From a checkpoint of a small mixture-of-experts model trained on Wikipedia.
Experts: 32 experts in each of 7 layers, 176 squared ReLU neurons an expert, 2 picks a token, a sigmoid router.
Below are experts of layer 2 (counted from 0) of a mixture-of-experts language model. Rows are named router (the router's row for the expert), up (a neuron's input weights, with its number), down (a neuron's output weights, with its number) and show model dimensions 64-127. Each number is 128 + 32 x the weight over its row's rms, rounded and kept within 0 to 255. Numbers have three digits each.
After each expert's rows: a language model's description of what the expert responds to. This comes from a sample of Wikipedia text that the model never trained on.

# expert 18
router:176131085151138120139130202250140185093075121131147162143083089153107136190107137086126058106128101154138184070140117110067108162096105189102172171078092125137059062110134111144154096146065143
up0:085145096110098117129127158136083155146150088111106124137145169110112140163179135123156152126124103114102146072159149162115182047148173161160165153136072090189106132166133110177099131139089135
down0:158117247086122103173094155106151090102163175132073182068147129123145081134101154187082137164143117132142120174131139100133143184098159075133113149167158175094084153040135101062145144130195129
up1:108105153054162079128182083173161120110110096143202174148110161088078129129128111122160114129067152095071134095124092151114180103158141160132120136096140165126114128118142155092093134133171133
down1:135104153102131102147075076109155131195095100094085190145131138117168155089135102120143185133074109121121045104110138116207165124103143071180100091102134144123096204135067157128132189095164129
up2:091130165082120115115132126182093148065082079129105139141120130075112126090100112167155138125068114152137163059121086141101147093151113055093078087162131159139180065146139078152118146147129191
down2:039116134134105141125149155112141119076169147113112091162142110134153075150126123176088172157131158144096079123173168106127127055108134101132090139186164099104170129129150177128127126167136116
up3:203179140120121088103138147155136172141100125139145149196099089153152185114129123096142119096140101085127108127160100113111120135099114147169165127112064141159141093158146117167147148141106146
down3:120076149122109093180093111144081064081142114080148134106083111106042105100099099147114131078119149141112082173063134137132118134117183099114162153173149147063120100186099103051079119086169100
up4:168141063095086099208137163127066161169094107097161169152174170115101124115161175079128180115129148080133162076142147072068155099065097132134149123127145119166090131144203110183082062125110129
down4:139164153078138103129170109158157147091127088085140155148124067132146076141111149146139132093191123112129065084113129102117154129171145167124115146132107149172191142175163104156182132151188126
up5:168155117118098086197122097120112138078136072108180153156154148127085135180164163106161152105134093125064105101147098114067134094171162109135150157125109073141124131146167138176081131124066151
down5:067095078128095105162163115080074188179119077116087080156135094134143120164113123127086122134094123089075108113096121145134174140130029055118114117153125137169124179132171134123160145169157150
up6:110157096145114116110109122171122103081147106136132137137183148130083120113186105144188053094127096113127149120192086115119123096134086162121148125095120125212143129138148161146121123152152145
down6:101136116160128155093110170149188173090079076114143114112149110159137158146133155134103151111113136081117107096180117115146104082105147156160112157122107140142136113107102154148093122096111144
up7:162126181119091078131138103130075069135067148110200126118111095083104186112143066152104143107149112097124168151144119150114121099117120108164151156149075062102105121090103123131129071165087131
down7:139107083048105122147092142147122132118114154139139080114122134060162166118130116212201133126157145105133117160131126195130166129141112119127175131162106094131058145100116116128148097125067104
up8:152066046123135130127133091141090160140132083129159133164154161152096140163191190049106139102108128091136129110169132131108206090100101109125102154105116128163118122144135133137078119156108167
down8:095179176126120133087110140030117120190144182151073126130134144126160159149139088090228171204167137135130130180131186195150075154099067130075130099148154090162110097141120134099172171093077144
up9:156191156131139117109184067137130107141174150109184097124125101092119142091142117148118180118103154122129170158162167140155157122160101114170150130153077072107079156109152171131072150145159155
down9:118125097075143074072129094164141148066099117134131105172160071098135110107122121103212112135089075182081146147153102159129141106113061120103170163112127082124139134152138059077087133175123148
up10:087134105171126156144091064129152130102167133138107157119092106191107124129147172115136159116094130120103074136121182111159052145126076097068121045073103114121204028098126100118145142084151153
down10:121104065136127115142087134093160124168125137157156143163118082145162089162105080085089128086095160116092151153096157191079171164102174149106116157132146137091090093088140096125145144173159152
up11:120205066080090101095139155124100132102155136148108108172163136141135184138153138090096144167184119115102116093204173031124132137098130115137144161145064099184124134115147111179128119180111134
down11:104109115119144131112065082112144111156147118160156202165078084158094142138117160154095155116125101057131108107122115166178089086154108112166134151115085132096101117106178161127173010135108079
What it handles: Main verbs and past participles after auxiliaries or subjects, e.g. was elected, been, directed by, also known, became, won, used.

# expert 16
router:168155123122069122126170178152116125131117088081154107107147135097114143160157119121119150138136095160130167113178166123129126081113125162177112113139120104170144132185168079145113116150021146
up0:178179095120080092161151152209090180108066099105151153173148173126132162098117153107155107057084117106090132112142108059055156169085140151138161149101103089151131106097133155167108122135179141
down0:127127091087119109122144141094137120128099115152134078148177099166063110149150144083148154074117082105139088140171105108125163148107101152124153117100180125139152119159156166096146131191101127
up1:164174113120114079111168144147090201113079101122123158175154155133109163122122134123140106073088123082073135122154109080105162082070163197078137152062121078139097125113117126160124112160131166
down1:113159110172144180165092177155107112127206120118156152120142133122111131142125147155071094124163131152124114098129130187167146116072169159150133108183069078105118084138148129144098104139101133
up2:155158062180143114151162153138109203118085081138148140128123175179103174145141160099165061098073061103130112094147095076127140118094157141138154163095091102109125084164126171133106105136098138
down2:102089124186110146062102147157165107098139142112120144046116093155102144165108173115084072121152133118120144173146122120158185123160185102086055138137143134116107156112162128104146133147100161
up3:105179141160096082165155198164090132124074152164138159145165144146078174121129128075131077143091149106068167107101110125079167138158108126099164124101123136113188115139098133183106084180113188
down3:114079094140107177189121090103107164082116100181082124164121123102112118132132086203152169130081148140185083170105197156161143085093085157174089106165120124069146159176128185066087104094161143
up4:142155124124100100179152152172076130134119106142128176111112125113157116117171151105110054041098101122110081055180122142110123126054129133100140135090097132138117140122140122113115115166142175
down4:127129138141118133165136084086063166158115151142096149079089103149208121117083155119112146155150065169157166118133143160051138166114105119133174169100117073060145140145114150197122142124127177
up5:147117069125088075148140133192128135102116127113143135146161148147072143119109208120216074090078142113123095109143125162105142094088097142142163136119104092132127088149125161190126158126137163
down5:126178160098142084091118133146112141090078145174156132080144079151099176107113102156126034170112144153105102156109129147101141107169137135132146114122187144107110063147132101112101113179110106
up6:115160143197187104107109104095102125145120135170156120094093106141120130109132111130110154128132132140122157174134125137156103135116104155091157153111068055103135073140113180093053139157140155
down6:101097112081112120135109134139100078121082093100203088119129080124164091126092130162157127135100136113192133128127129201111062117115146093165107155166153133099105074132171090142175094125113094
up7:146156126144110110143109145183120139124120146123144150231148180117091188152127159123174099104091117080046121108175093112102140122136193096128132178122098099138073135114166157120119126140119143
down7:166087113134140128184100119162120119125117189192170154102148096105100164083142106086142119148100136131113143146124116115096120166147109168108117110120128070071127122123118089118194121145136096
up8:181105132063096143172092178123112102057115132076134162104186088163099094168118163135166081154134104151147141097121141138121130136149096127166080143146182151129068118156107080149146185159118122
down8:138126107088138102139111100119112057099167100108127147101173117107142113109141094202140171171123105125181104154106114162137112146135086133139071037143159069093131143122095122174171079106135120
up9:186154094196101142123175144146069127178124082112118134139163084121077124131169117118119165099165110160138156136132171138149115099128134181115141128149121083169150090159184124142162168115070168
down9:101112113207097124169164138126192125109124116200084159125142164101102098097091167148113158143167129117092106064095126141148109130151121158080164139111136117157115091077127154134099088133125173
up10:165174129161069136146144133135108174151071083093180178158172163044086132130100154113168118096041169095128137103153116133111128129134170158200151105104131080147141088110138159182085112165129166
down10:126154152160217136157165165117198088155163137144133167107108144166134185107159129115116111160164112138170130120140200145179053051131115135101129093179184107133100179111150133094155057083086141
up11:088077085124117172139097096110135123193147143136142123159132089106127100173150201099126125145124121127129230081138128143076147105137102163163138111137061118219083132155195108109121168127086158
down11:150122075156054089087141082128101131095125146113058101120117127065189140094124098133108145137127125143131107174133101160105147129116090141088168142070135097126095162140088119098136147098155157
What it handles: Capital letters and first pieces of proper names, models and titles, usually after another name word, e.g. Xcelsior XD40, Saga His-amitsu, Press.

# expert 13
router:151099130148078171143132138144102195148066122142156168147119141145134175120106209099131117106147130139110122079129103058108087145125096127140084161065056111167080133138140142197094082203040147
up0:155150115097096121174129149191107123079076090101136153168129190083078174175161120099126114097102098043139146140141092101103172058115148198120163149133070085103094102136166143152067130192086137
down0:155143065117122085108179090105167149125111155133148123133126114127152078171123131130101123136140118162177144144113140099073141173100062123157179178133204174108107123119129159116144041165153091
up1:198201150141132103179142159153084147106111127052203119174133141103100134125199161121132172084142117127122149103214126142086196094114121157162150167210120090105095091195151123121101127134096149
down1:089114091121107104130127117147175142118061130106183157146188109179188151168165086123180103072123097110112102128129124187145141069146162110138102140135126163129139175120168100103110127118136163
up2:127113143080119072160117144162136162093164115155151153124145129107152136129130162098119033103138138095042135116162140110106150099150123073144143140158152106140160125136112157161120088165079125
down2:086078136135057146147220128191136103187143122100152151143164155103161117109159131119157085201116148120095115104155108099194129173088066108165154109108129127119116201141148132159130087178094161
up3:148183074071032081146163120141090132085148083088146154140139134094155140131149161104162066110128119135081156106167133107160107096035133128169165132118091129133122127183159168160118151136142133
down3:110139141149126162129118145146142094175156089127141112143129144093130137078162122138087140134107124096178161143120152108159197151167037092164145150155178168223119136116144138111126118127130063
up4:186160142138141095151106163187084143128130179106156182154136135124109135107147182155116109087097082109082154113160121092124116107100174101159160164098179108163132074123153105125108111160112140
down4:134121123115108150131103105101127147124129107122126098070143103146154083148094123135063134117145141145122093137079119149129146141112115088107116116123142146040081159147162155104103131106144148
up5:125190106085103120167102171161136150120123105132183146194149111143113181171129192075171075090102109065117088080164144142061187109106195076154143107122118092118088140154156145129111050143112127
down5:125091159165172146108176097118117112137143109151097132092117114211140107111113097168115142121140157164124120100100111104032157172072107078149172111100143142125153167134174126140105151106166153
up6:143149126109170055140130128131115186125097086089190109183146162156078152172188132124177134099122129118056148135139138119105109073124158139142152093121129142083159128113140139148105087160047153
down6:110082134104125097093124149135137160067126124102128130075239108117182118183169142114105086095143153155082154100153134163169162132140175151132104161095125119119115156118143072068132165174145160
up7:152169084102164123134171194192083163095127103100148186179160158082103155184130196099146101155079130077138114123160136111109120096152129136124163198138102075118122112187136165155094082172095131
down7:139108160149126136152149147104120137122153188095098105128128202181165064120094104140235137113135131121119088086121150123074098195107088133165156087145052174190069148108136156190142146135156138
up8:151154077083102109163105158180120148061125107084175146192155145136066142159129127091141137069099082130112140103119145091077097123143149178128160110145137088123112096162153166155143154104116114
down8:091130140097143125111111124125106134104158194142177103183147153117122080129173182140127156105118141103138089137123157115146121077119076128154151074134152186128171150130120175166092109083102170
up9:146153117121111090175167150091090095112119117092163134187140149094079171088140109107136078082122120127139105117169125129120140103089162137140151188136147089150108092134128160174121096166077081
down9:129082178141120198125142161093140078140109112148104137105198091189093135173156178143204138122171174130070099136146119135141142143085103064062100079143158175122097134161073091117112090072117131
up10:137193088107107079168189217195102117100111101124168150158096175088110102148115127117143111115095088092120134147138160137118172060160137186124168180128127104147081076173156159088119127140123128
down10:064173079129128154151123102097145111129125132179108136101137165081137124194152125059166110141121105144111123120133094039157105133092143158058128098081130139174138152150120101115109136145147111
up11:183162095126117119172148106161152148128077121172185148122126181113078159138148149111181155077109102103085147084162150097100145114095162183154138136113159092126134066124161144125077066144095140
down11:146172082189118133115107088135075190113129145134108138096105119076123126133132180126102130153103116158103141102120162147160132150137086101104095131028160093119067163102149126141153130113116115
What it handles: Conjunctions, relative pronouns and clause-linking prepositions in prose, such as which, but, when, until, before, having, to.

# expert 9
router:127232120143104098130167110173154156098133066097147120094158134073089190154148173089155109135133117110098129127143166114143139064167074134067171152066148121149095115184165136130114079161116160
up0:165074102178157129120158143093127108154105113145102106088104074087043140128172143103111160124145142137124123157110175122139202151117125125110183113080138131143105141124085073116110112109126117
down0:052145109144139137115116141070140175134116092124102098057128179105062145117129150110158058122125087081150125147126111065105140181085124137134220091117173208108175170154119092124129062127143073
up1:149161134129145120143127167163103153071082091127159141130176123117157122172148124109106115058121079129109136104146117105067160134060157155158145154120136120093110102151154150131123111111087189
down1:149104132134140126153195127129073136156144101081167089161163185131103138127141151177084116136093116100094078077101110158113110076132110164155105078132077096136162099136104159200122120112205098
up2:124113068104122129149089122117144195110098088118145153180097144156064149153148166112166118130089101115112164087160064114105202143103198171150145121141081148180125114151150139110149139163126136
down2:156147120145115169142106162093076115135201141157086112164166128126170161153119149118064147158127173091088174063118125166138155149141080095166114101147123134147173101115089158100067131064142094
up3:142137123142085098175150138147087128109115115114130167127153153077064080174128191103083171073103075144152097087193173102099118065095185119146125091073053117140032077131157147131097115168136127
down3:076137108147155172133127135147127147170177125118144147151114075144144119195077115112104138147116138094115138106061115112109118106113130129116140143079122144114077126129135095142112091185131119
up4:125151110132141096117107108114139119171173061137142068160191093138143195112177118121091109118117149083150109182093123150150154155135106104071155104059157121037087171059155155119152123138186152
down4:080111124142083113111120097134129072104158102135117077120084118060094134134137085155080178130107080142110112150141153117161178122154120149073161117115067155152142136149108135063093147115166190
up5:148141176086146133123109161105084145084123185098122143153202135159119163141064138122098113101061112153049109114128116113123092136102161095132089122128125126149104144073135084211092150147143138
down5:106144123151117151121176086183101165152106147132098102130127142090136170160146078079137092158103110140120142183096102130153136136086169144102142114096133173079114123118122069180142100169114101
up6:135171122155069159139127177179147129106150146151124063108141097105163135118140087124179095119148161143152130166113143144147102126140085162110122094089131133120103122111139152164154088102164113
down6:122119194173157053140117079106137120117118128135157105086109100097115160111128142107128185115154147111084109124122179105194106151146083151097175156141094075106112084133160167153138142124133189
up7:103156161088150083106107125196148135135144090071110128149170120127166115155097145137173165151139084103133186128149111117124191163099167068193090145138150158162095110108149152136129190113108169
down7:098153119073131179094076130153159130118116109145166115100150107179175113167138111137109142109156105100157149176134119101149134146095183114155114088193141130126151118086148105154138103137113118
up8:176166122128154158116148172199041154100113172111150115127177182125106121171113163092178090106116143105105164109133113129091159104096150125108157170100123123146123073179179102159136089186081126
down8:144136150182115140175118155154104091144182144122061069111125092167143177156133128095117145141110140112128082148120131123178085145083076137092132064084130108185118120146148093132155098142156076
up9:146116077115113147144099153137124183150139134133191122185135155107110098195114162115154106073110170132090137137172070121075163132111145179163108188091091050091104133092118171112141088169158177
down9:123099160138163185163110148120135130153141161140139150164180157132167141136100131125112109130149172091140098138115121133130157157134169086127124117113151139099126122123213145068138103138133071
up10:165114112158135137120153100185115118153148100152138134082169070118136114127199123154113093103118158066157166138143081131143142124097125108178182141179159164115085146124142127099096136143064132
down10:156141123108135112090176099158172094136126165096084143129061085101165095117109095141168146166053125171178092109121151194156125091107114092126175107109123163152128160102126137152136083135153122
up11:117144105146129087186132146124144158121159147112145124125120177119176176156122153087165110068111129114095118139175104088076140142051161136167096170102063108123096114142215137178102155129128141
down11:074092118102086122131111122117083119142187129131117147102118131117089153139180139102097123084135062168136165166144133142086105089129169095120134096160127129104120121144161085129095151138169141
What it handles: Capitalized proper-name words after "of", "in", "the" or commas: places, countries, given names and institutions, e.g. Edinburgh, Venice, John, United, Royal.

# expert 31
router:188135117060096146136156161150086130086111105084183164142102113137134106164118144133165136113119122140152126092144152120075105083122163156150127134146102090146109122184179081196142121141069128
up0:131173078141131102136160155151125207086149065117115199179150178119204127140139128121100108103068119138096120148165076112139154147065176180116112167085071071098088117116159158107075125169126142
down0:104088166138117127135118079082127146102110194144124223133125133077121092137107151120170129152153149127113118102117133155098148140134091125125103123073104124187120133106102085145163129138151133
up1:131153071176139078140171112106130125067126107124145132122180156110109170111154175146107111074156116183113169097142123100090170135092144135095135161098132088156065132156100152130087136091104173
down1:098161166166092155087085137099175095102166148120087110112088111160123090086153093160107168164130143153151088164093150167166096104161087101079145100161118106142160151101086168093133170101163095
up2:101146068140122095165120101159094158081056099102117219186159125099096137133162137072156090106066073107078153147169087073120176105104125164096148155060142085120128162157113139107100125173128114
down2:196187081179128132079164108128162109137126110132076147106102127138092137131152133123129108160178142118173103161136099140181210125180126122099096135054116154160220080162108116131144125108119127
up3:118121134107105146130155114167167133161169093086107154117210092099138189149151141160144139120148115088140122150108045117163100134124125128186125108127107167091146192141126113111133137135116137
down3:157171146106190120100064136136111141184132118137113159106115157190153121065138188255133101136146157109145050133065116167151121134101128092156149060117114136118125152125137177095118126102115084
up4:124161095082121086179121149165177164093104096098103161180159173091158150138141188113170113076067115121113111156144084101076185115068149149098159142099076105165116120114123178133112124188122159
down4:105065112086061146109149126115077073160114131087179188165176078086166099135112168125122085129094141144165154155107115187148074100181133111122117122183148110126110107143125106107128093157156092
up5:133183110108131108120154044134114180098141116159135195122169190108103158108143140105152068120103069105112131130200024110180095190083179117108126180096064111105109111119131137146052124189136125
down5:108083113111132125148144115122114112069048148131131111190121104088090117157113144124158139095084128117182100157089147116119134140150149161114166158151161160118094088141146146145140092132119140
up6:110131161092122122117140092155171139074143061173157130164172110095145139122131116133151101139128165136140130208101156123105116120163174150125103092112157160099111144164138150154106112148123182
down6:164126153127138134128128075076092087132121150126113115164127110082138125142105098114170121139094155100149128139079135190141115139188059102151111116170168163156114126117131092107180045150120105
up7:104102141098130130123126142085073122093094120160155187117123167141187106155103123141125157136112128148142097100140165151160106159167103061147143144151145160099144093116141112163117121117135158
down7:162124066163161143107115078084164112094117106094115048069164046135118079222090144057102125048075137110097146164111128105100089107125103121188155179075179122122176161146127148123117091142085141
up8:105115101128137086116124102153048169118128088113176139172107099129087137185154130121200087101071116120150120102140111135144128080091111134101162225111110090174117163194139098117069078140094203
down8:166121096152163134189205153088100099111162131139115129134160132158130149163099165088098133097143069137116112058183141160177117068062163106172078115132069137168156163128139123123160104134152190
up9:044105147132136144119070096135161108066089181130202104152119099128132139171095126142117183113076135132047109139127194132135084139143081065169075077124096106080135169111120146117142089111126145
down9:120181102164127101078143089138108134079186142067103148130124093143128147138132109175111128108107141105080113174127174116091119086194131092127108091153120056086165147114116158156159132118169177
up10:176128113110119117134096107131100173088156094180140173137136145138107144170166163087163080087118151132116132102224157085126183146117119130079174171071063136126089124132196164125092144164113143
down10:091101156154099108102095103128165102084087164153151137153106082092177076104079101087168114094152154179155136143126142166163104138154148153134082110129166174108108101135095143161153115155095159
up11:159151100145118127088136134101128129192158165144043131121149144166071145120119124113206130125166129115112111168125124145145146145143096103109148158125136154163110101123193116149140170102119110
down11:105109149142130105176190121148118141138106108121156164133157113133114082131129125179089129129122145112151084083072110092130135094118144118120128140192140119202126097122084119140134142124166157
What it handles: Final word pieces of personal surnames, often Slavic, Nordic or Spanish, such as -ović, -ić, -sson, -ek, in lists and tables.

# expert 12
router:149105103078145066138125146168102153096071163182122165188099142135084170137102140101155135116091089106088151100163143102128170099091171119094138186036108137160133109106124111124088121161115121
up0:145152126114100181207167132157079172112195073136147156109162122114119130144122158101156094093152130089135107114151104120095122120113142169120146193065129122117063125155150175165107112192095198
down0:055160072140083162118183097145134095184162147105123112209154063163062138111095132136237123116156144123120091157096113110075096161112109124123110117154202115193106086055164109151150172120128152
up1:101134092132094115130146128147100141117121112110131166120147129059098196151169162094098130100072138099101146120152159142070224122067147166214139144136147086144092122112110156182125132188136179
down1:144153181130115126181138119147043115176105180123141074114134137176144153071195069141172090193127102155131059107104136172135178136113088157075149190090119100099131195115171126115135108118149120
up2:139141117106157137132109093168132173076105140095191196124197137134148174115142100108155150078111136096126183139180115071093113044108121112153119134093143094174134133156171184171053137131079143
down2:120147115164090133121127132076127176097089141121151139143175111128117128084102091097172180118156087178051138099152118161128139127097148185099096173107137075071126111120118144085085124146153139
up3:177159152182101113175152146157141176103118105101148142118158111128140139212174143067155110107141078064122146054172105112106192082099152114188123095147090077133081136115149158160166125114102163
down3:118069110162134139136091136079118108133139071183150135146135180091145127148113108127064160108097164133084205067117176139156102094174084163138181140135080070091088078164165137129139105081075160
up4:136143141099092131099129131188075133109083115081083158151162133131091139093145145180166039108115079091146160099158110124100142112085112102184145131145165065140060105152152170189121118113104145
down4:133129109131148164109105115141116125121179059201128146099101123125091117167138140095150121072094154143175200124139130100130088124089157118145121141186163106099086106094202167173113117086099117
up5:159164084098128139186131150170111159132150154117161109103101115120101106136146183079130079096075057109097146110155132025094144082094128102179163177121123091122159144130136102155112076129110161
down5:139164139120096089159091144169131135083119122077133164103132175101134157130065162132162093155125119127125137091152155081144136104135111099127127127169105088157083120137127129181157117174054146
up6:157142145093111141108150154163082170108121154119113183122119153108098137174114187090151106130127067097135172130222131149078142092104119166112136175087150078098129167193146103128082104167091113
down6:058094180026138121108083078110171115161135151158040121115139099105103161127089122122191112114105173134139154140075039123157121160133126123162116133094170162125171159078129128104161149111161088
up7:144148123144145123134178140112114122187201117109112150096193135108070113090157120122201077137188145127142185108138122155112144148049111114104133143106109139175180173119095097158125195144105116
down7:104145121146175060107179148131085118158108079161161157150124172135133085120090119112109137117093084100093131153124106120124128177078187153128140110092063130075192071144171106094133113189160179
up8:124121090090107127155164137154111163123095093118156136126160122131083147122171173058136079119122114072140140077170132136086114124105157135169137100140099081114109144164139135191111081142106142
down8:156188091122083132060178174131095151088139160059095075125156125092122150170093088064134107121129102150113175131182190126112168147044145165125109111088122175154126161146128069158099175141111156
up9:194143122094060120135140115120133118101094087114169135127138165141062125142089152086138126100141101110086151113163107082078096119131133068118133206095074096141075151179090141187091091175122120
down9:125108201151171116137094154075192149173130093143123147138178145189160116145121082058136121114155114142019093105136098096106214121135081178119146160098127153130099133084220097104105127134139125
up10:137177135129123104129138144151095167176133111117109181165119165086073151188110180105147099081107116136127164089147141130071116098118156158148168136102138089147122095122135148197155100195083164
down10:055155149145150141074108126117131104128120119094198151089126080142179109095127125157153186145154105141142080157097076083150129115174116164134150109202149133092131076156149115164093117088127122
up11:149155116151116099181177132135121123108152117081107148142074154165132158143148129146133090079090143126135142094155119098107162117092156142186119135089071098174110089131112103149134069147135155
down11:118106095150107145138121107059088149189144106146137135121157109096166061151096145128155113171097131093168133166113094149120117097150122129095140214106094097082135083067141127132164083175144137
What it handles: First tokens or pieces at the start of a line, heading, list item or table cell, e.g. "===F|ound|ation", "- Roman", "American", "Notes", "Results".

# expert 19
router:165080060095139130187155157134076159076122143076129166127159133127103116122123152126162118091108139071140115130119105107117107070062108140139083146100113126152074145134177136211139108190087154
up0:119143087074143091176083151155091170110083113110137146172120128117105081107168172101157080087099120124071114178143076134073132119132133153131135099135117159157132111163142107140118109208122173
down0:137136145153090138176098146079086133125162113155101181112125113131147125125073148133125139091142157174074105134128078132136046142134123163126134218179115099091111092091117169076102121177121136
up1:153108082175094143142137078114134175126133058126152157100128052069145103085235137109142129130097144139164110177126107143138131133112103132135122157097166116102113118136130114080117089165156126
down1:181163122176128096076180135105130123189166150149114104112071118091195093144154129129184132123134147129077171175115148149082130156119177105133125139125104183093112101117119102141135038152157132
up2:142127092131129110209101179184109160090140109110151142114166170128106146132140159088097084137131098150101125093190106121130134119098178222138114140118120128170100112160132122171133144109086126
down2:107078106148179157091071104142100150121106123129153143139093167117134107148125094132087108162150133134142143119106143174152144055176108175111129219053066100126187141125118218112098089067147124
up3:183166126070083112158219139186109142125133106098125132176106162128057149111155131096174124081163111084121136119160170146129164105092193136097165135083119084112098124102128140202151109153104139
down3:144197151120171119125115131118130139176123157165180086105115110168167139116176160137151103089058098109111185187120128118232104030156125142140171115165133157158148072182105128106098088129090133
up4:098128140116166097093127138097160104130080057113161103177038103093100128146095140127163152058118160132109119097126157086080124028164157121106141117182167116088152044150165152173186128124135051
down4:130108095088085098088155122103131103110180152153098117140178137105108159111142113170152160140184134112082120111111154160168089101126104151129105068166166106065092144143157147105206134130130136
up5:153171139153112088155116199164116187099119118116178153109132173134090157061124130125141046085153119090106196155172134079136145095114155149089141140117147117189129084160111195159128104098092132
down5:117248113122091130122150127155172163115145160079093062127178129174206131148076120098176154130140119094108174065081144131095086198124105154172167141114119157154127123180156135173094122186136155
up6:110155155091130096119159175158120181090115073082109117102166115106101167125115131062171081099124152068097148131173123081133158095043120142113105188138155100095156099127193117174131109150146139
down6:165132125104175162096139079087099146175156096121148082156104092167167097159113079120085115125158090184116141166181160173153163089141095119154167170153088127174170177174101107098092103144094139
up7:198163077102127145165173170162098124106125155136139143103114177164096117136136099095139095069097082120146141088160152135079170090155135151137174149110078095150075118159136120145163092141131137
down7:140098172166168165152083085157140092110161099146159154157087156107103141102103106167147151109168091189172164177150164126180082099177166096095107162171159112153101159167094158142095163080100172
up8:168137125098093097171136180145066108087141148120169127158146143115074168103117122091121062099111100128053122068139097072136144108167139116114106129072072158164142137127162148134082103175103104
down8:132190149096143163072136128109109166106126137128105087119116083198137136126085168134129123132120150142097124111104158142032159143118122123175092142134098070123154152111103102105093128076148111
up9:166157122128150059136159122123098129137131110161159169190117178111079105178109153096179097069115081096142133151182114083068147138089145148138205152127086054145073104143149129141095116199141175
down9:177130158076112091131164148146129116141112131103143141089153086080111125133101117147101195154133123175150155163104088172104124155175113102044139170054162086098115158161148174066113137152106181
up10:099190130111083073135125170158096191084136140136117145142120209097101152140103187144129098104084089117126143101155096138103124132086122180126200147135098093133096086137124144104119097147134166
down10:087173138090171126136160156124129108089144122137127121143144114063089141079116139110185091107128152123188145058098085056084138120102107090142124096167131123182092121040153145138147169153133086
up11:157096082105113079151143114161126103102107115100127146139122118135133124123120140103159129069097078111131154126179153146089132111122176139139113152144084093172155101142140171152121068153083120
down11:166115149087129136181076168139084144184163142130133153129140119159138120140156141131111132151154080134116110094152123101095123151152169135181202082140133129085096122171152117093127125123109130
What it handles: Prepositions, mostly of, in, to, for, by, right after a noun or verb, as in Medal of Honor, book by, race for.

# expert 15
router:161131068077157140117165152127074176122064124150110193181144105183114147159106111049187089122045082154129194128166094121074111138102116089144135140081079112146134111072172143189139098184122155
up0:163205088122135131138175190151110123118105085106117131170113174133119160135143139080141134129106123054117155075213096092081151132116149179109149120129085074147089098123192131143075140115114093
down0:145157165060093101155169152199206105157194119155113151199085140096102208166143095126147152165183137150156167145109107162185157141131106191120167132102092179109102077111176128112166133171133100
up1:164156082104104099101124206145083138084131103167205138089110176159115110127155139131173118111099104099126157098142123071105198101133106162152109126137104111146087101136154132168119146156104127
down1:141114154084144156093110128106103142142150118129132080139154065157115139119124137148081147138108175069106089151118138129104142163067139115114114106118173131125140170107143109174150195126133126
up2:149120160097123103160120187180108149148120144116129119159085124173146166124137123111109190091104132120129081109101124054086166068079139116156090099144077108138113134142110125166114072129134174
down2:171137109116119148124119149105180148073082063139140108112151141127145115119158135152144159100119136085140128115168161158164102081144127094141119128147158154138138141121170179085065135136117128
up3:155165059160092145103122100171131192090152062092093079097110120159181162147111113100184141118140149096133125123124097119131080147094108120150149102053133120106085133072190138140151141169124118
down3:118154122136164156136091132119162079136122110130151076147117115131168106094163110162147165176178117108120144135040138131154172152173141145126128125153195152092116140090150113112102169089151065
up4:185150120112085113148079150187112131143062175112171127144177118133108169126133144147127143083164123121125103070173180121105169070134142188122127127128135117104100110173138080158091098125111137
down4:093143130091087150089092154124073164107134146053162098119144060126145162161170101115147102131119152127150095161132087089095173153083171063162120145086184133124059134066173081158162174153104196
up5:203149067116140070188134168141128114109124099095130095089143102172113189141120137100139170118112090131107117096174091127138171055105127182157109160138135152120129100149151141134117100116093122
down5:148137065080134201150153157119141140126152129133189123140153090143146124176121127106134105076138070076109090105093079126138167154185135072145135130133135229152138073167119095148114126117069093
up6:172190129135087124145150110141135145086079120061155125168115118120174175197147192112100118063154153088118112117172133071122200091075131181150104116164137085124065167176135136132075102138085154
down6:191175111180165060088128124147102100180138110097060096150118132062206146106115049124124209124125155080170148141121145188084111123132122080072177144102171139129148189105117118115139134127166127
up7:190154140139134133131118125132120090125088117084140148181149103155178128107153210113113151097131103065108098071151153075152103095105157186172139149124109109132117083168147136155088105155088135
down7:127096183159139094088123138096148113180111108125100156112134156200097146122175162088115069137116082106103092137160128106094146205159138112120069070110156123109180118146141177163065107106165156
up8:119163140179117133138130157148139138150136078065194128162144208116134162102127151127148110028124076106151129081155088131116113097118150111148048119145112082144096137117095122166129077114084129
down8:139144100136115109160168076133068172124103161192106179159103181147122115140118109070149105140109100146154168087183136168067096163106155164091154104082087128146094073135127104112131105173141171
up9:141146131147137081142130138170153102110101123101154170124085148100118145161093126085143117113114123099077185111150081127099125042102129137124082152101151084179098091093147137164158090154081089
down9:189138077104155207211136116160160129132176125180144157127144125121103152118107141132131130097132139129152200134107153091072085154119116115129158151133119120112157130149151125177091154088153168
up10:150150097144142121131166156168078134153082130068157156122148128122070145146179130150053112145166101064100142119186135092132133085131129104166110118115170132098114052125144122173119089193102131
down10:095073128103163094113137077144100103143159125101090127173106160100102138154155128119191060174169114104170114083136133183193121116152148105123144159102105143133115162123148129173202131163122079
up11:085169071115120143083161137114132128102116069140128124159196118122150169139106107126169168127119054134079164165131077131110158146091196113126120136111071141107132084084164119160124096164150090
down11:104126095157159137110169108140138150137122126199087155176119108097186126136164189141115120134163119124097108153113083108077111126126137135110178128147098107170080135148094188179135151123197079
What it handles: Sentence-ending periods, closing quotes and parentheses before a new sentence, heading markers, and sentence openers like The, He, In, However.